Below are experts of layer 3 (counted from 0) of a mixture-of-experts language model. Rows are named router (the router's row for the expert), gate (a neuron's input weights, with its number), up (a neuron's input weights, with its number) and show model dimensions 0-95. Each number is 128 + 32 x the weight over its row's rms, rounded and kept within 0 to 255.
Before each expert's rows: a language model's description of what the expert responds to; "gets" lists some tokens that make up at least twice as much of what it gets as of all text. This comes from a sample of Wikipedia text that the model never trained on. Tokens count by the router's weight.

# expert 5
Description: Opening consonant or consonant-cluster pieces of words split into fragments, e.g. pr in underprivileged, cl in closure, spr in sprint, t, m.
gets: "B", " m", " t", "D", "M", "N"
router [127  84 123 104 137 193 173 151 117 170  88 125 114 107 113 149 121 106 152 179 130 164 101 122  71 149  77 105  82 111 165 131 128  94  77 102 128  99 109 123 120 103 127 146 147 151 127 144 240 133  79 128 108 142  57 125 123 124 146  95 187 128 163 169 126 172 111 149 101 126 165 154  97  71  88 116  73 110 125 138 138  94  94 122  76 106 157 124 150 165 141 113 125 176 138 212]
gate0 [131  67 106 178  95 115 163 185 101 128 114 154 118  88 156  78 162 102 118 150  62 147  93 107 128 103  66 213 152 132 149 145 130 107 148 122 138  96 100 118 120 122 119 157 110  83 158 144 202 109 120  93 133 141 108 142 114 218 150 126 131 142 136 133  86 164 144  83  97 172 138 142 176 139 134  99 128  82  94 124 139 127 136 180 137 113 119 121 145 118 162 101 129 146 140 187]
up0 [137 200 146  61 147 143  87 109 153 107 134 131 129 165  91 174 123 155 140  87 202 122 163 169 138 132 194  52 108 105 105 107 136 131 104 129 133 143 137 136 144 140 140 115 167 170  84  82  57 128 128 188 133 117 144  91 129  37 121 122 132 107 134 118 136  82 118 154 172  79 131  98  51 152 120 135 125 176 152 148 112 114 111  89 103 145 131 128 101 157  80 144 107 138 114  81]

# expert 49
Description: The preposition at after verbs of pricing or valuing, and degree and second marks inside geographic coordinates, such as 41.10750°N.
gets: " at", "°", " No", " St", " At", ";"
router [120 124  98 189 143 107 166 166  57 173 127 170 113 145 147 140 144 120 138 117 105 168 165 130 169 166 123 113 137 143 142  74 125 142  90 110 134 134  77 107 117 118 130 133 142 181  79 108 104 120  67  83 147 153  81 191 102  23  69  98 165  95 142 103 113 154  88 188 133  92 138 145  81  98 105 142 118  69 135 160 126  77 179 101 124 173 157 158 104 130 137 170 140 150  86 122]
gate0 [144 140 151 153  83 146 154 113 119 101  90 209 120 151 121 101 107 175 136 113 157 116 162 154 131 165 125  93 123  88 125 122 155 136 128  82 206  39 160 181 178  99  87 105 125 137 110 144 135 100 173 131 102  86 113 128 128 160  83 169 143  97 102 108 121 152 145 104 167 112 137 136 144 141 184 113 124 168 131 137 109  95 140 149 130  95 111 106 107 121 139 141 203  94 117 172]
up0 [140 117 189 137 106 161 106 185 144 202  85 144 133 114 162 160 124  74 101 126  98 137 123 132  95  95 180 109 159 141  97 141 102 124 138 148 126 146 106 204 102 111 114 104 107 133 106 162 199 135 158 132 114 136 199  98 155 111 136 123 119 129 154 123  96 121 108 133 162 111 105 111 125  97 112 132 143 131 104 171 212 150 122  98 157 134 151 114 141 142 126 125 108 141 135  80]

# expert 16
Description: Single capital letters beginning a word or initial, often after a parenthesis, quote or line break, as in Eocene, Euclidean, DfT, James R.
gets: " C", " E", " R", " F", " P", " W"
router [128 113  46 164 160 159 102 140 127 173  67 128 124 130 114 142 119 108 142 143 138 146 177 130 108 123  83 119  83 127 188 114 170 128  93 126 126  87 109 111  99  91  86 173 105 189 109  77 164 125  62 140 178 144  66 149 190  54 125 135 154 159 171 144  89 133  91 145  72 115 122 118 117 125  78  94  95  70 166 154  99 113 105 107 118 101 165 148 156 146 199 138 106 167 126 134]
gate0 [142 129 128 137 127  88 109 112  94 141 208 151 126  77 113 147 100 115 119 156  71 125 165 122  77  95 112 104 218 144 152 132 146 165 128  93  91 159 137  88 116 130  37 137 154 125 106  94 119 150 153 134 122 183 151 110 169 116 152 128 123 154 105 149  70 110 182  92 105 109 153 122 105 127 160 124 168 158 173 137 115 148 133  98 170 174  73 173  83 118 116  81 220 171 147 103]
up0 [142 124 158 104 147  82  93 105  99 142 200 154 108  54 117 153  90 136 112 127  99 139 123 159 108 141  71  97 196 146 115 142  98 133 139 137  76 186 120  92 167 117  69 117 179  97 154 117 150 211 116 103 148 164 157  90 153 120 143 144 106 151  78 127  81 112 170  71 105  53 127 132  78 165 133 135 115 102 153 130 136 128  99  90 173 160  89 168 112 113 124  67 158 190 119 121]

# expert 37
Description: Dashes in markdown table separator rows and list bullets, plus sentence-opening prepositions such as In, According, During, For.
gets: "-", "In", " In", "in", " in", "\\"
router [102  89 176 102 168 128 151 208 108 199  74 140 130  73 122 140 151  92 158 141 129 144 205 162  60 123 106 105  78 114 165 127 188 106  99 150 212 111  95 128 133  85 119 142 142 150 108 133 148 156 111 144 100 148 112 123 128 108  66 112 131 141 162 153  81  57 132 138  56 116 171 184 120  42 132 138 132 131 146 154 142 110 113 136 123  97 133 144 142 100 141 167 121 145 156 181]
gate0 [103 107 142 144 116 150  88 130 130  65 100 120  82  77 107  96 107 159 145 159 188 141 159  73 106  90 104 147 113 103  76 146 109 153 111 105 116 136 100 180 166 106 149  86 131 137 150  98 135 166  80  73 144  90 116 166 157 150 167 130  98 126 145 125 183 101 116 157 169 111 132 140 111 162 122 170  94 133  97 169 138 152 127 170 121 112 133 168 140  99 164  86 121 142 150 143]
up0 [142  98 109 115 189 104 147 107 149 184 147 155 176 202 148 154 167 115  95  90  89  80  92 188 147 190 161 104 118 143 149  62 158 104 118 137 136 133 169  34 106 165  96 147  92 103 104 164 124  84 168 182 117 155 158  87  91  93 125 138 136 113 104 110  76 135 147 117 102 152 119 117 155  92 131 120 177 112 129 120 137 105 122  95 161 122 123  76 116 162 102 175 123 120 121 104]

# expert 13
Description: Middle and final pieces of surnames and place names, often in tables, such as -le in Gerstle, -ford, -ley, Ply-m-outh, Bamber-ger.
gets: "le", "ley", "de", "er", "son", "n"
router [ 88  93 125  39 131 183 176 102 137 145 175 177  63  83 135  86 119  84 146 204 106 166 110 119 142 138 142  96 150 135 165 122 191  73 138 130 157 114 108 102 127 142  54 145  83 104 164 142 136 123  80  99 118 149  94 133 164 109 171  71 183 120 110 205 116 103 127 143  79  66 153 119 142 163 133 126 119 116 165 172 103 133  52  53 176 115 175 129 146 124 155 147 118 159  97 149]
gate1 [127 194 105  79 143 139 111  81 115 147 118 151  67 123 103  86 126 107 111 108 148 137 192 123 139 104 162  79 132  86  69 117 186 166 135 123 159 141 144 121 192 110 143 149  94  98 137 101 140 146 125 106 104 104 153  75 109 117  80  88 114 126 133 128 130 154 100 101  88 126 143 141  96 120  99 182 135  94  88 187  99 118 106 110 138 144 118 143 158 131 182 106 144  89 194 158]
up1 [177 153 115  89  94 132 119  80 154 114 132 150  90 133 120 157 122  94 124  92 126 166 179  33 188 128  85 104 160  82  91 134 188 144 162 138 169 196 117 145  89 100 165 194  89 130 174 136 152 148 107 104 114 113 134 113 153 123  80 142 145 192 122 115 162 132 142 126 123 143 139 132 100  97 109 126 151  61 154 173  82  36 164  87 167  95 153 132 139 149 131 102 114 156 166  81]

# expert 55
Description: Prepositions on, in, during, after, through introducing places, dates or platforms, such as released on MySpace, in 1574, in Bristol.
gets: " on", " in", " In", "In", " On", "On"
router [118  83 101 115 200 111 220 190  59 132  97 186 101 100 164 133  95  76 195 128 106 110 140 152  98 179 101  85 144 141 142 112 152  77  94  76 173 108 151  91  90  92 120 129 154 128 150 114 148 110 104 119 123 167 145 184 137 110  66 104 119 104 188 137 127  98  91 159  91 120 182 192  84 113 158 129  97 107 198 201 132 114 110 128  95 121 142 145 115 111 177 129 116 131 132 208]
gate0 [202 133  97 137  55 112 100 103 100 156 145 165  83  86 130 109 192  96 135 142 173  61  37 175 207 125 111 172 133 120 124 173 123 120 138 109 133 132 125 102 151  72 173 124 119 134 104 133 128 122 156 162 110 151 145  70  91  91 165 108  90 120 105 171 158 141 159 104 102 129 153 142 154 121 181 112 135  99  96 105 169  83 142 138 139 152 125 151 176 107 163 157 136 138 120  76]
up0 [143 102  88 137  84 106 145  75  96 119  84 136 231 156  77 108 137 114  62  99 187  98 108 140 118 132 138 161 188 130  91 145 142 138 112 159 103 172 200 111 157  62  90 137  76 159  60 130 134  96 161 114 135 127 119 143 171 128  79  82  96 132 172  87 100 133 153 128 122 130 128  95 141  97 127 148  98  74 136  51 111 193 159 133 181 109 134 201 105 115 115 165 140 109 129 109]

# expert 0
Description: First fragments of words split into pieces, plus there, we, It; e.g. "we" in week, "spe" in spelled, "km" in km2.
gets: " there", "we", " We", " km", " It", " There"
router [142 114 118  50 135  86 102 140  45 119  95 166  59 116 104  93  95 139 166 105 117 140 167 187 119 143  63 136  90  90 154  93 142 137  92 102 176 103 162 114  84 139  87 156 130 147 100 142 151  68 147 106 116 137 108 131 125 124  96 116 186 124 156 186 119 113 105 197 110 122 204 133 115  96 115 142  98  88 161 126 126 118 120 137 122 149 124 120 141 187 191 150 142 220  99 124]
gate1 [114 140 146 138 100  88 115 140 112 102  85 135 115  65 171 128 131 109 113 176 122 121  80  88 218  85  89 141 121  97 127 116 169 174 109 117 106 161 119 154 156  65  23 163  92 117 108 107 155  91 134 174  73 154 164 114 104 118 131 105 122 120 185 151 180 140 113 148 182 123 153  90 116 108  96 146 122 141 111  87 118  83 102 116  99 141 102  96 154 124  96 118 112 151 115 106]
up1 [204 166 139 100 146 151 104 120 128 151 155  65  92 126 131 119 126 152 164  74 104 100 170 206  64 113 196 119 100  68 147 152  88  74  95 151 103  96  93 138  86 177 166 101 166 141 125 142 145 148 194 112 190 128 113 109 144 149  99  90 136 112 137 114 131 126 172  73  65 145  87 124 146  91 133 168 130 150 180 147 149  95 115  86 118  96 139 147 137 116 144 137 116  91 157 158]

# expert 18
Description: Hyphens in markdown table separators and compounds like mixed-species, and two-digit numbers in tables or years, like 18 in 1864.
gets: "-", " 18", "19", "18", " 14", " 15"
router [106 132 118 164 149 128 103 185  71 117 123 161  72 124 126 113 157 138 112 143 125 182 191 149 138 105 143 158 116 134 143 145 198  71 142 111 153 117 107 110 141 131 117 157 123 159 156 130 185 122 100 118 138 157  97 160 175  84  93 134 160 136 117 103 100 114 132 135  80  97 149 136  70 107 111 100 174 126 133 160 123 146 117 136 155  91 149 127 174 131 148 192 116 204 116 198]
gate0 [ 73 156 128 187 118 134 135 116 150 134 166 114 119 129 112 161  95 111 108 128  44 128 121 133 134 103 158  88 159 133 131 145 122 123 112 129 133 152  82  91 159 118 134 167 130  95 117 142 149 137 147 168 104 131 119 145 184 111 130 133 120 127 153  73 165 115  60 187 172 131 184 170 114 182  93  95 137 159 118  85 177  84 150  74 184 109 187 183 113  87 150  57  95 200  72 142]
up0 [175  90 116  89 144 128  98 154 117 150 108  93 105 103 110 129 150 168 179 101 158 117 162 117  91 181  82 161 106 111 136 140 134 141 129 144 135  96 169 162  60 141 100  68 160 178 151 132  74 118 107  82 144 137 165 162 102 134 108 107 146 103 103 172  86 170 166  76  81 124  44 123 169  95 167 173 105 107 126 156 118 179 140 156  79 139  57 113 118 146 106 183 169  73 198  81]

# expert 24
Description: Single letters or short pieces inside names and rare words, such as n in Hinchey, r in virtuosic; also commas and He.
gets: "r", "n", ",", " The", "y", "m"
router [ 53 149 120  99 126 114 154 137 129 141  62 114 123 144  85 113 168  77 145 132 140 168 154 146  98 124  69 155 154 152 131 130 140 105 105  93 181 132 141  88 107 108 109 135 138 151  94 120 156  99 129  54 181 183  97 164 146 127 141  95 119 103 218 102  92 153 117 146  99  50 169 152  75 100  86 119 136 108 166 188 123 125 109 144  79 119 109 107 135 150 121 164  74 182 114 151]
gate1 [121 118 106 108  93 134 134 135 118  97 136 123 145 203 100 123 133 133 122 104 180 163 111 160 144 139  92  96 110 126 119 126 102  59  77  82 171 134 117 102 123 103 150  81 153 162 137 173 101 148 148 162 146 123 129 113  98 159 134  67  61 116  50 154  53 144 112 141 128 117  85 170 124 177  39  88 162  97 142 164 107  88 111 111  89 123 149  94 170  96 151 148 163 181  87 103]
up1 [151 150 133 154 120 164 112 147 133 133 113 191 191 155 175 159 137 110 149 165 136 103 164 173 130  86  98  95  88 160 160 131 104 142 203 149 144 189 151 109 140  92  80 157 132  61 120 139 157 129 141 149  99 185 141 159 160 111  99 145 148 115 152  61 112 161 121 132 150 176 153  60 130 139 141 121 133 160  33 121 163 107 123 123  78 109 166 105  94 125 114 167  97 142  90 150]

# expert 20
Description: Opening pieces of words split by the tokenizer, such as re, un, dis, acc, en, Am, in since-re, acc-urate, cho-re-ographer.
gets: "re", " un", " acc", " dis", " Am", "en"
router [128 115 131  98 153 122 122 154 124 136  72 146  81  70  91 138 137 143 129 144 115 125 120 175  92 181 110 123  86 104 136 134 176 101 109 132 168 101 156  45 115 133 103 134 129 176  75 120 157 127 163 108 153 110 131 122 122 108  90 135 155  85 144 187 175 194  75 165 100 142 166 194 131 121  89 124 128 102 157 163  86 106 129 166  89 107 165 117 128 139 162 135 132 111 110 128]
gate1 [169 115 155 106 154 124 178 123 117 170 124 151  97 101 135  65  90 160 120 122 143 159 181 142  94 131  95 106  54  57 136 125 149 127 105 159 145  87  64  69 113 130 157 150 141  97 106 140 124 138 150 119 195 125 112 140 197  95 149 137 200 127 145  78  70 146 100 120 144 186  95 159 143 155 154  88 175 128 135 134 153 180 116 144 143 135 158 131 129 120 169 138 173  93 141 111]
up1 [172  89 150 127 145 129 170 110  94 166  99 127 119 136 150  79 110 174 110 121 143 160 168 164  85 128 107  81  82  63 124 119 162 132 130 154 160  98  75  71  90 141 160 178 126  78 168 146 127 130 151 143 217 150 115 139 150 109 138 119 180 137 145  33  74 157 104 124 127 183 111 137 158 156 144  85 159 113 112 135 154 208 116 153 140 121 160 141 139 116 172 141 181  85 125 115]

# expert 31
Description: Double line breaks ending a paragraph, infobox field or table row, just before the next heading, paragraph or table.
gets: "\n\n", "\n", "In", " In", " specific", " Inst"
router [ 77 117 142 139 118 115 150 123  41 149 116 189  94  80  50  88 136 117 172 158 169 145 114 102 141 174 108 119  91  99 157  62 128 128 118  91 207  74 153 101  73  70  70 210  86 143 134 158 134 105 105 111 151 170 105 163 178 142 145 102 155 116 159 110 113 103 119 147  97 119 185 146 140  87 131 127 125 101 199 152 123 109 112 107 128 119 209 123 145 125 145 130 124 137 112 122]
gate0 [ 71 115  92 133 112 152 161 121 118  98 141 138  99 153 136 129 112  81 141 128 136 152 145 167 166 150 109  97 117 132 132 131 171 128 139 101 159 123  92 115 114 118  79 126 153 136 150 125 103 116 174 143 136 114  86 123 115 112 177 179 116  75 125 103  89 174 104 183 120  54 123 138 131 124 117 114 185 114 166 123 128  69  98 170  87 112 149 180 147 158 150 103 128 104 126 151]
up0 [115 123 131 123 120 117 147 105  54 147 141 157 131 165 139 145 121 139 132 137 106 141 148 169 110 112  91  90 180 110 123 127  91 136 237 124 201 164  90 147 112 106 100 176 140 102 136 129 110 128 142 165 114  80 144 146  84 127 161 150  75 104 128  94  53 182 140 134 144  81  96 136 112  89 157 145 165 119 153 121 130  66 109 141  93 145  95 192 141 115 172  86 105 151 167 131]

# expert 29
Description: Letter f inside or ending names (Aðalsteinsfóstri, Enfinger, Urshifu), surname or compound endings like ler, sky, heim, maker, and pipe separators in tables.
gets: "f", "er", "e", "F", "man", "ler"
router [151 133  86 113  94 164 194 177  71 128  89 141  68 101  90 129 142  42 176 135 115 181 153 155 128 115 133 167  84  89 129 106 142  93 119 117 149 127 134  84 102 166 102 120 115 124 142 130 143  78 129 153 190 161  59 132 169  98 126 135 201  93 163 174 137 136 133 120 115 111 149 180 130 119 109 134  63  82 165 133 145 111  91  91 119  89 173 192 146 107 188 175 140 151 145 128]
gate1 [108 145 128 121 109 121 145  81 131 145 166  93 126 101 132 117 138  82 193 107  65 156 173 155 156 116 130  95  72 102 115  96 143 145 142 159 148 179 107 133 168 148 130 127 201 142 145 155 137 125  92  62 151 157 147 127 128 110 111  99 173 101 171 170 121  87 154 146 152 149 180 169 162  64 186 176 157 194 185 145  69 130 143 131 169 125 117 132 175 147 166  93 168 112 154 102]
up1 [ 98 131 178 107  99 109 122  93 109 109 175  84 119 131 103  78 112  76 175 144 115 141 146 148 128 107 121 105  75 107 113  97 124 138 139 144 123 180 130 119 180 153 127 132 162 125 182 150 146 120  71  61 130 161 172 123 138 105 111 109 145  93 180 186 156  92 150 140  98 159 174 165 169  89 183 190 122 189 185  98 114 169 134 172 173 111 154 118 125 147 153  88 169  88 148 109]

# expert 1
Description: Line breaks right after section headings, article titles or list items, as in ==Constituency profile==, = Victoria Alonso =, or before a new list entry.
gets: "\n\n", "\n", " “"
router [ 94  97 114 106 148 123 133 158 126 118 109 144 121  97 101 119 132 128 115 133 114 148 209 184 119 118 119  78 139 115 105  94 150 122 117  85 107 120 113 124  70  99  56 113 129 143 116 110 170 115 102  94 114 135  81 131 161 129 113  89 178 106 167 137  59 120  75 137 131 120 173 159  75  97 135  93 181  91 130 178 139 120 135 100  90 126 151 154 144 127 177 217 130 158 122 200]
gate1 [ 97 100  97 158 134  93 134 145  55 149 113 136 122 129 116 174 114 162 134  69 120 204  58 128 102  90 120 122  89 103 142 119  90 116 158  95 137  89 200 122 100 121 124 129  85 114  74 105 155 113 186 132 114 172 133 139 119 159 121 125 131 170  78 170 109 125 110 106 140 166 150  98  86  85 117  92  94 145  71  67 145  67  87 160  86 133 133  88  86 139 198 167 148 141 102 125]
up1 [145 141 173  69 138 157 112 103 196 118 137 139 140 139 129  49 137  77 128 177 149 114 167 141 131 147 113 155 196 146  96 139 156 103  89 135 119 181  72 140 155 134 126 157 165 138 151 108 101 127  98 130 108  53 126 126 107  88 109 172  86  90 198  45 154 143 148 113 141 104 108 145 176 160 117 133 165 111 185 196 114 161 167 101 161 138 146 171 213 140  62 132 114 103 153 130]

# expert 50
Description: Full stops ending sentences and bibliography entries, plus question marks and colons, as in 2010., agreement., Note:.
gets: ".", " .", "?"
router [128 110 109 140 183 132 150 176 140 123  85 203 101  97  64 126 128  78 146 147 103 176 157 125 149 136 114  98 127 142 147  99 116 130 101  81 171 113  81 134  69  98 105 157 114 159  83 141 186 113  82  83 173 128 118 147 184  42  92 121 145 139 159 170 119 141  89 139 155  91 151 144  90 102  90 137 137  97 142 167 144 113  84 131 128 139 167 113 133 102 168 122 135 124 130 143]
gate0 [164 146 148  79 101 114 132 109 141 135 206  64 126 200 112  94 209 133 178 149 138  86 119 168 185 133 113  87 152 105 100 164 101 116 158 178 142 119 105 163 130 116 159 141  81 107 181  92 151  52 129 136 132 118 132 163 140 143 120 143 110  97 120 161 114 175 154 119  78 110 128 114 155 120 188 154 125 186 150 173 136  91 143 105  78 110 126 156 113 158 158 142 142 131 127 152]
up0 [169 115 131  96 129  70 137 103 122 134 175  72 133 200  97  92 214 135 151 149 138  89 100 173 175 109 110 111 198 120 139 163  94 119 167 166 129 159  85 136 106 123 176 145 113  98 145  66 115 101 125 128  94 125 139 162 150 174 129 167 103 125 126 145 102 110 148  97 115 100 128 118 162 100 192 133 118 160 172 148 148  74 158 114  78  95 153 124 133 147 154 112 146 163 131 130]

# expert 33
Description: Forms of be and have right after a subject, such as was, is, were, has, been, as in tower is.
gets: " was", " is", " were", " are", " has", " be"
router [136 113 122  91 155 135 159 152  85 127 141 123 112 126  78 109 104 141 184 157  94 164 130 125  82 162 118 159 183 117 158 114 148 115 108  75 134  37 134 122  99 106 103 177  91 119 154 105 147 109 131 125 109 192  92 197 132 157 128 104 133 110 174 135 128 145  36 163 111 106 172 151  80 107 120 175 102  92 167 159 115  82  68  71 123 108 132 137 119 147 108 189 130 146 137 160]
gate1 [100  88  96 128 166 117 136  92 129 159 125 117 101  80  90 127 149 177 134 131 208 118  93 115 153  97 135 158 119 141 135 148 116 172 119 102 155 131  62 136  89 201 115 139 116  99  64 143 122 139 136 177 121 144 151 153  96 161 145  93 133 170 100  62 158 150 115 112 118 111 127 197 127 155 155 168  97 164  83 160 134 169 154 142  87 134 199  97 115 131 177 153 111 124  53 163]
up1 [119 101 137 107 138 128 125  80 136 139 126 141 106 137 174 123 127 156 123 128 173 113 121 105 181 102 143 116 129 131 138 163 132 171 142 122 158  85  63 148 101 182 135 159  78 150  88 173  88 130 171 193  90 136  98 177 109 166 167  89 145 160 110  72 146 122 127 122  68  99 108 157 163 177 117 120  97 151 109 154 143 149 169 165  91 131 141 100 127 102 175 160  91 121  74 154]

# expert 19
Description: Subject pronouns he, she, it, they and who before verbs, plus words like also and not and -ly adverb endings such as merely.
gets: " he", " He", " it", "ly", " also", " not"
router [134  61  91 156 140 177 142 181 107 168 101 143  90 143 136 131  93 135 142 138 100 144 167 158 103 153 133 147 116 130 114 101 129  91 102 102 185  80 106  88  73  73 114 183 148 117 130  46 172  88 131 119 125 115 126 158 213 137  34 127 156 144 134 183  86 141 100 134 139 103 139 149  91 141 115 139 135  72 150 140 126  85  67 120 152 116 184 111 172 167 146 146  49 169 143 152]
gate1 [155 130 134 210 149 117 164 127 135 141 102  97 101 182 125 147 130 132 138 106 104 145 134 148 173 128 143 136 113 106 130 143 117 118 126 152 169 108 169 104 118 195  90 143  81 104  85  87 120 127 166 112 149  75 125 142 128 133 176 157 137 104 114 138 140 214 157  64 139 130 147 182 177 151 178 206  96  93 138 164 106  91 106 153  57  85 107 137 145 116 181 122  70 141 125 110]
up1 [123 165 127 124 145 131 143 127 127 123 126 108  86 171 127  96  96 103 126 112 108 135 110 128 131 114 137 155 147 163 151 138 164 104 126 170 169 120 151  89 137 207 110 160  47  59 102  56 104 103 105 135 134 119 129 138  85 151 179 148 128  98  99 116 126 217 173 118 130 127 104 156 192 155 164 186  79 122 130 156 165 108 123 107  60 111 123 133 124 128 149 138  56 172 133 114]

# expert 57
Description: Pipe characters separating cells in sports results and data tables, occasionally semicolons or colons.
gets: " |", "|", ";"
router [121 146 144  73 130 133 151 141  98 175  93 129 136 137  47 128 110  29 121 143  68 146 144 160 129 188  76 115 140 140 141  91 160 106 102  62 142  33 134 110 114 118 136 129 118 149 149 126 126  98 119 132 145 160 103 147 144  96 130 111 176 114 143 120 140 146  98 144 108 110 160 118 116  30  84 141  80  83 143 126 141 134 142 114 140  98 132 158 124 187 119 140  89 133 102 150]
gate0 [156 145 174 127  90 172 125 180 101 148 138 146 150 178 139  99  91 146 150 173 101 141 159 142 129 148 103  41 103 168 112 123 158 182 149 122 167 103 146 120 109  88 147 124 130 106  72 120  74 133 147  90 112  87 115  98 177  85 117 122 137 136 112  85  89 121  59 129  72 162 167 160 111 154 115 142 147 170 174 194 120 194 163 114  75 170 133 129 136 141  94 141 154 128  85 125]
up0 [143 137 126 132 113 161 112 154 104 153 138 127 142 171 108 105  79 114 155 135  60 146 129 146 119 161  88  49  85 167  95 167 176 163 107  85 170 136 138 167  76  82 149 126  74  89  59 129 100 142 169  79  91  88 122 118 189 101 115 141 119 118 146  77 115 129  76 146  92 140 157 169 125 144 114 110 153 133 202 192 119 137 128  90  71 220 138 125 118 106 118 152 154  70  89 125]

# expert 53
Description: Final letters ending proper names and loanwords, mostly e and z (Blonde, Erlewine, Lutz, Lewerentz), plus semicolons and digits in lists of scores or codes.
gets: "e", "z", "ie", "o", "a", " Le"
router [160 144 106  81  99 178 121 154 138 171 101 183  54 127 142 140 140  59 180 157 106 147 152 131 163 105 113 176 128 180 117 121 161  67 102 132 169 111 134 130 130 121  14 181  96 113 127  65 146  93 102 132 173 210  74 142 134 106 139 165 159  93 154 155 109 124  94 164 133 133 145 156 147 143  80 105  65  89 191 130 121 156 126 120 114 120 186 150 101 157 140 159 131 108 140 203]
gate1 [181 125  81  76 128 183 107 180 128 103 159 150 132 137 181 148  93 124 132  96  89 130 114 107 181 138 139 124 152 127 126  79 193 161 153 153 128 129  81  77 122 106 100 142 134  77 123 130  72 145 136 120  62 136 106 123 160 108 138  94 110 102 123 101 133  92  73  91 141 201 137  99 103 138 145 125 152 136 121 132 165  97 163  97 121 152 194 147 178 117 164 201 162 193  62  95]
up1 [130 153 133 151 144  81 143  98 116 122  45 113  83 159  38 127  83 127 124 181 161 134 149 142 121  98 146 101 127 103 176 120 118 147 116 121 122 158 173 172  94 167 169 143  96 135 113 140 152 113  88 161 164 127 115 160  52 151 183 105 119 187  61 150 138 134 154 157  96 100 107 131  91 104 139 110 103  73  66 131 103 145  93 171 133 124  38 119  99 163  51 116 150  92 177 181]

# expert 17
Description: Capitalized words in titles and offices such as General, Air, Public, Prime, Chief, plus pieces inside foreign names like Troup, Prussian, Kit.
gets: "up", " his", " War", " General", " App", " Air"
router [ 98 117  98 141 161 152  90 147  75 169 149 125 156  54 111 128 138 119 158 145 124 193 114 146 135 194 108  91 130  98 172  61 132  70  93 119 111 118 119  86 127  87  99 164  35 152  93 109  78 146  61 145 142 141 125 196 168  86 125  93 154  96 156 105 157 129 141 130  65 116 120 164 101 115  95 172  70 137 119 155  76  87  90 109  80 120 139 108 180 142 149 170 115 165 170 121]
gate0 [144 161 145  99  76 119 142 162 124 143 119 139 125 144  36 230 175 117  50 105 112 133 179 119  89 138 124  87  87 112 125 140 124 112  85 140  94 105 160 101 128 113 137 151 139 126 116  63  77 175  66 115 112 169 125 137 161 109  95 105  71 108 167 178 123  65 129 137 174  86 148 136 136  94 113 146 114 101 133 144 146 157 151 130 123 108 154  81 120 121 128 114 193 141 162 146]
up0 [118  88 126 184 181 118 124  97 129  80 137 124 116 120 229  54  94 133 171 160 110 127  84 137 146 104 133 149 160 161 126  93 111 174 138 135 176 120  85 153 125 164 139 110 137  98 145 210 148 103 198 119 128 113 125 127 112 152 150 165 214 155  75  96 108 157 128 124  56 143 137 110 115 151 140  98 143 158 137 109 164 141  88  91 141 134 124 166 125 113 128 179  66 136  95 114]

# expert 60
Description: Digit groups in years, coordinates, distances and vote counts, such as 19 in 1952, 20 in 53°20′, 000.
gets: "19", "000", "10", "17", "16", "15"
router [110 107 105 110 166 131 123 154 149 124  78 194 102 128  63 146 100  70 139 148 117 189 187 152 102 163 113 109 148  89 157 130 156 101 134  94 126 108 150 111  95 141 102 147 132 178 169 122 193  91  62 119 159 125 131 124 171  85 152  84 119 123 139 125 143 102  63 171 107 131 169 163 137 100  70  94  71  86 134  82  92 114  61 159 138  92 172 119 206 166 162 119 112 149 136 203]
gate0 [189 148 106 110  91 169 179 145  74 157 139 141 140 144 131  99 186  16 114 143 108 101  84 146  53 150  97 114 136 110 113  92 138 123 143 158 144 158 146 121  93 121 126 143 114  97 169 151 130 199 122 139 146 153 178  92 125 178 139 175 109 105 131 186 169 128 136 137 122 138  99 140 103 119 152 146 147 137 131 128 125 133 179 117 143 163 161 181  51  98 183 111 108 163 131 125]
up0 [147 132 119 180 132 108 184 151 156 165 131 133 142 139 108 115 130   0 139 106 133 107 115 154  43 149 116  98 159  88 152 124  87 152 115 184  84 168 120 179 124 182 120 159 163 162 140 106  80 145  99 134 122 144 128 126 153  82 171 115 135 105  76 146 152  91 136 164 126 113 152 148  81 129 125 143 141 121 149 177 106 148 164 147 164 165 178 178  73  82 172 144 165 130 156 146]

# expert 23
Description: Capital S in INSEE and latitude south coordinates, plus Thai, Japanese and Cyrillic byte pieces and LaTeX symbols like backslash, underscore, caret.
gets: "S", " ", "_", "^", " de", " s"
router [100 136 181  66 190 117 151  96 127 192 121 205 112 148 145  98 172 109 177 146 115 123 113 164  74 136 131 135 142 125 150 114 154 110  75  75 143  88 143  91 122 127 138 134 119 136  91 146 174 132  80 139 161 156  97 165 123  84 115 150 171  59 115 156 120 124 113 154 124 148 153 146 136 166  99 129 112  77  94 152 104  73  77 138 107 119 134 142 122 169 130 143 142 140 108 138]
gate0 [166 126 162  69 163 149 200 147 146 138 137 207 157 127 108 106 116 128 154  55 102 104 127  99 157 140  71 140 127 153 132 156 134  98  98 133 117 139  66  94 179  82 162 150 163  62 124 162 143 123 101  72 109 153 110  99 145  34 116  76 148 160 104 167 127 174 105 138 163 159 151 140 133  81 108 129 110 166  99 157 125 113 142 131 117 179  79 125 152 145 128 104 192 129  89 142]
up0 [105 146 179  93 181 126  99 187 137 127  57 121 153 111 122 104 120 119 131  95 104 115 102 136 169  91 119 161 179 127 141 178 140 107 188 152  76 214 117 114 111 101 152 116 167 168 137 167 107 132 123  65 128  93  81 123  85 124 132 100 115 116 108 139 148 150  88  69 120 104 123 158 134  87 126 146  99 164 139  94 119  83  82 175 104 123 108 153 185 140 127 133 127 120 164 154]